Weights of a small mixture-of-experts language model, trained from scratch on English Wikipedia.
Size: 18 layers, 31.7M parameters.
Experts: 32 experts in each of 17 layers, 64 clamped SwiGLU neurons an expert, 2 picks a token, a softmax router.
Training: a variant of Muon for the experts, 279M tokens.
Below are experts of layer 3 (counted from 0) of a mixture-of-experts language model. Rows are named router (the router's row for the expert) and show model dimensions 0-255. Each number is 128 + 32 x the weight over its row's rms, rounded and kept within 0 to 255. Numbers have three digits each.
After each expert's rows: a language model's description of what the expert responds to; "comes before" lists some tokens at least twice as common just after its tokens as in all text. This comes from a sample of Wikipedia text that the model never trained on. Tokens count by the router's weight.

# expert 8
router:102153106106136137126126129060104158120170153108135090096126127120139136099146165113126118155115140072123115102128117156109173101106133136140156041142101161216049128112123082082158179118141199139105167105163168140126094113124078149194019153137082089129097185117092156172209136153199139114152074171122120106130158145075064128138066137131143141149116102134112099169142133113141133184047109122136143153077134105133146154105149101123127167097179089147123148128144149116172207130128118161106112124115185144169111092109145117107130139144132090118167115107122158151118117181145144071131110106127130127173095155136127134161069183200109131094104143136166167121092112191084125191129107103112135166209142166124111141169175125161149143135184156104094101138102155134131133051090108
What it handles: Suffixes like -ian in Ital'ian' and Niger'ian', === heading markers, possessive apostrophes, and the last letters of acronyms such as N'HL' and US'A'.
comes before: "s", "\n", " and", " (", ")", "'"

# expert 17
router:140099134125102131102090109127134153130142156127139093128143128110120129131162131089109161159145169114074156105171087122135105133143143125160079118120098111100097146112108136135174169143112180049093107148129129137088139130144081157108143159155109139127165212151074081095095189136144151075115144108128094102120144122106086081126094144125117153080145100164105143106126155146062088110168101126124101090101136159152123100173138124094132150100103133092114072161082067149095077146169150182044155188129113121089191117105125206147134135081102142115104039097081116153137063082130168194081149128086086060128079146083127160150083157098187123054088107113081059151142092109112135110183163066119133136159109122143115097091118110104126142114104082136075156042121129159104115102078144
What it handles: Line breaks ending list items, table rows and infobox lines, and closing parentheses, including ones with punctuation such as ), ). );.
comes before: "-", "|", "\n", "==", "The", "==="

# expert 0
router:162144077099088175112184162099120142099078083135108104129128124118100187128061099118150146112166173164140138106115113147131080123131101156132129110120129101112107148108121122110131129069130164094106117128137122134094142155112153101098121088105111129115148005148089104121160158163100095176113145170150102121029175091096137125134160115195141106108133154164172173126163115154103115139099145134172181113046150114122176212202142140122127144112120115110056125087168104104144089101100118145150110154106155092164191121139098090160124184132130122109131107146159133094196065195062117157151102118033133075151100158132145113152088160066120124121143173126100125173122144111157107138095166130144119121183108087129114139142152098191064163131143089100123147121116102105207168152136097
What it handles: Line-opening dash bullets and pipe cells in infoboxes, career lists and tables, plus colons, commas, "including", "In".
comes before: " ", " S", " •", " C", " Total", " P"

# expert 7
router:143097053167135140114118159160041189116147155119097130122137131174110097117117113129097133140152115176107147103092144135103129139132126176135124126123105113226178155153146127077107151128126106137167151071119097110084091101125181158155108118137140070148116054121129202073130071101156129134153149139181107190126180124143137137120100105081159150114116099139124104102144066129086172152116041143169170141104158127098066137162126114158150103134184132138109153129048126116145136115114134149140143161066160115135133142121104151118171164133118122118122076139135093142162136158147076173153115071165088163094182062112174103136083138111124124101081101129093170145105135131193132162167109107113125174148136113075143135111126112079072112029072111156176104110047146139134193162075149
What it handles: Prepositions after verbs or nouns, such as of, for, by, with and from, plus colons, slashes and list dashes.
comes before: " the", " a", " his", " an", " her", " its"

# expert 30
router:157117130086119111155125166089158120157079153130079079116146189136083183166106190161059123124176150148123128130168147114147082141124144128172178114118126151176126085137091155133143064089124051114090126112175098133148119150166149130143108156157125106138098159140192144082100118125154191025114117097177101067101147134177157090116155141147121108166090123142131111159153181172129145088113130186097110151120127088088114142126096153095145123149211122146115062130152148143117150131137157100116134121093111148091161127076100125057135183134141136102098159179082097116140164106114106090103059109166139082122121133130113109153165140095187168153163077189099110129094116100092076169144172120100218096100157097150198125150119190147147143075108133164147125121174161123160177146150140
What it handles: Digits in years and numbers, especially the 0 in 20xx dates, plus lone letters c, k, ch inside words like kit-c-hen.
comes before: "0", " |", "1", "2", ".", "8"

# expert 6
router:127186118115202143123098145136138088138127114168117168177142126113145086115181149092133163113058069134114142081117125094077139121120127138118166149098105185175160115142048100115159153097136089147188118091172093167195081130178126055083105159184152143122116113134124146140104083085093154127142162075117073126137132127110116180101152131121127091157112123082149191133062158137074168136081118125117098135159121077143125106078187186175061118135150109117141148147118121106150076096082075143166189096087096104172059149167121176140168113122111113098150110129148071150141120163100110152114164103178132071144125117102124117102119088094134125162122118117110153166144069114164075120120154174116042113109128116055161042165106124112114118125149144150144146134118161121079132076122112
What it handles: Prepositions like on, during, under, after, and word pieces ending words, such as end-ing, conclud-ing, prom-in-ent.
comes before: " the", " to", "ed", "ing", " a", " that"

# expert 25
router:164070141089125150128172162169088132145121084142127111134056094169140153074116100176036137100111151070137128114159089141111109126135142121139120095126149156150192137107114130202156166134125191052180142221137161115130082146118163157133166125128157139137128096102113125116105095167140145138088168145106121127095102179100146098109129104087136148103105093151209121087102162132116137153156138065114084121044129154142087142097092090114137125130100135174121195098084123171090138113153153113093097112126136119089122119103096113154114114112094114121099152128150122104178119177102103126109133145075135140103153151144178139147174089091049074108087045079089166124088146149183141107114143145136139131048058102114171108111108181118106144113169130097114127108178104186077122152161193
What it handles: Periods ending sentences, the conjunctions and and but, and verbs was and were, plus and in headings like Career highlights and awards.
comes before: "\n", " The", " He", " In", " It", " a"

# expert 12
router:095129140080096144116099047150134148115131185210104111141154133116141156145122150127178092170151115149158136125125147194146145156079142086092136091127148129108080131100184092167151117118138153166156114107122094121118201162137159146118130081126169130105163197134069070109178177093111114104084168136161120148109143135096124089078139160087104078111082181051136130121160176164106055160159139107161156096119073116131139145166140145141097156134130070127115106194125119093164200162063089128114147109167122190106111123136132156071158121143154134073159154086159098136131121136142154129126120197168138213165091053160145158164127099102115146175137166134157130175157126119160125167150132096095128092144065126051090114145130177133108129175134098138158130166137162113073115147152162
What it handles: Dashes in sports scores (W 50-44, 0-0), spaces before numbers in table cells, degree signs, slashes and km.
comes before: "1", "2", "3", "0", "4", "5"

# expert 14
router:076130176139142170132155165207073139110167138131176071110137140126126086117133101134118150125171066106173120125133145107115043070189119091162108151104137135134166157134167123115131135101111109116114119155143151144106115186115114136117150166084191152148142175132154134123120131115092182117110168105107157106152223144182059100114151146076157204109095109075148121115144137126121113116109174111108177193105111181179177121129169189173140144111132111140092085194163168151117167130118086129129142136160110105100052120091091106060122135153104147155153130169106148120123119161132124090110113147121133110126138169146148151164148133079108152153174148208189144088102124137108122197153098136200126162136132145164081189178129131122114112065053118159135116172104130080154121113111064
What it handles: Common nouns such as season, career, years, name, time, plus order in taxonomy lists like Sub'order', and f inside words.
comes before: " of", ",", ":", ".", " in", " ("

# expert 2
router:136098177170179160114111140157080099169163134104116124141082117132134100142158218138088143108163151098143103154104165082151159107057169113103121132160092141101159152090120118118069096196078128120071111155126098141120139166117121194121179078175128152117068154105132145176081111113132151054143131151103169132147100108068107142129158188157159148171132162145121077108109080159157158128114112145233114147126173101096161078136149123146178102192161134094098122178129115083066163104107152152152124118147087130135173104107158127063120184221116133135146122133083139121063196142123174093138082116131160158155167106134118139092157129076093140096120171133155072102079114126161148145094143153135098116098149128122190137085177149112175165119100163165129115134090116083134137115136097
What it handles: Digits after the first digit of years and numbers, like 16'8'6 and 18'8'9, plus some mid-word pieces such as foot'p'ath, co-f'ound'ed.
comes before: "8", "7", "6", "9", " |", "5"

# expert 27
router:107121172102143108155170142149147062170141080123113149116166145099167111145110128140151118139133118056133150148133131173135143054083097140132155112149060161134114100168132103089166122143095110129131212110159112091096130099126102116075124111120159147130120096084165124082138188128094105112104131154123156166170141161133103127090122104176117140124110122145165119091087118144130122151091174146109121130151118142161126145051105105061165149113171171085143088132142111160170105142084141114112138142183095127124117108076207147135086131147139085087145108137012128116056157221128194130072137145032116116123126165153093135124168085155148140143156113111147157109076119155090098130128151117137081169155097101093100122100192125116132140185114182140140019166129108183150114122139193
What it handles: The word to, and noun-ending pieces like -ments, -ers, -ities, -ts, plus University, City, County, would, may.
comes before: ",", " of", " in", ".", " be", " and"

# expert 29
router:136127193109155097142153123135094096124069142171112094104138161123142116148103091165153121120109138154107109138146124127115167136130118105121181169117109150144119169132135113132164089146123197178130156191141161127111153097176139090129140120084102154124153067110126135132086171192121135154116129156068176083133161136141104047114167118106129106107150117110187082212158181126135128151170079147087160123155139151065163134181130099102107071074159066152124182117118106114198132160127167157139188151096076114138161120162124142144150136108152091152104064082167108094097086123159157173107141129154146094144089155122191117051150163179196132141119161115150148161114145096157166189144087205130100102128157114115132120047151175166169115116142178127183126102142110152110210153148166
What it handles: Space tokens and first digits opening numbers in table cells and infobox fields, such as years, ages and coordinates, e.g. '1'60 km.
comes before: "1", "2", "0", "9", "3", " |"

# expert 23
router:113090145115139061160131124127165145157076118129077183180067092152084112103074161121137237134154117147104068122106197146100103143113195107127120096110110132198171167089168120156171105111061106125162122169176172133100092051112109135106126133115143130075135099145131129181090092159165141110154152153115152147146070120117180094136120126162140118111169120121089126124133134109111089133129101197164150171140134148122086105107140158158151188137152122120113114134156136099097114166110114177176140196147100081135097145089095118083088139149109142111152093122019150151145091099163142160098094112134113081184082147118101157130111103079148149104111172162152169186116106150063139128138117130177167199151127100143125128133141175137120095137127115149083148118114154146049142042131127
What it handles: Pipe separators between table cells, especially after numbers, and semicolons separating list entries, such as GRE 4; FIN 5.
comes before: " ", "\n", " —", " S", "–", " −"

# expert 19
router:111112130143092102109092131175089134165174133100163118121142132091149134181108220193156130127109120157129109111101108179139063140166144128147126177136129152133117138125150139126184093137109195126108114099077118156072129138199160152133102094145138082146142130121085141118089205148138137130145126138150062168150120144119147124124171146111096172196122102091091045108169100129153166151187092154119154101079105047109113168170126144099094071145108086164077167136047168183115148072131207164135110160105136133132103112151108087116156119134109123115153148156132089138161115135087140138119126114124135057157163198114157086206165178155128127133104167187140046127100117124120104105086132142074140116110126138143082126107127131158149099134109203108120113132132123156072171072079152
What it handles: Single digits in years, scores and table cells, such as 2005 and COVID-19, plus endings like ar in calendar, actuarial and retail.
comes before: "0", "9", " |", "8", "5", "6"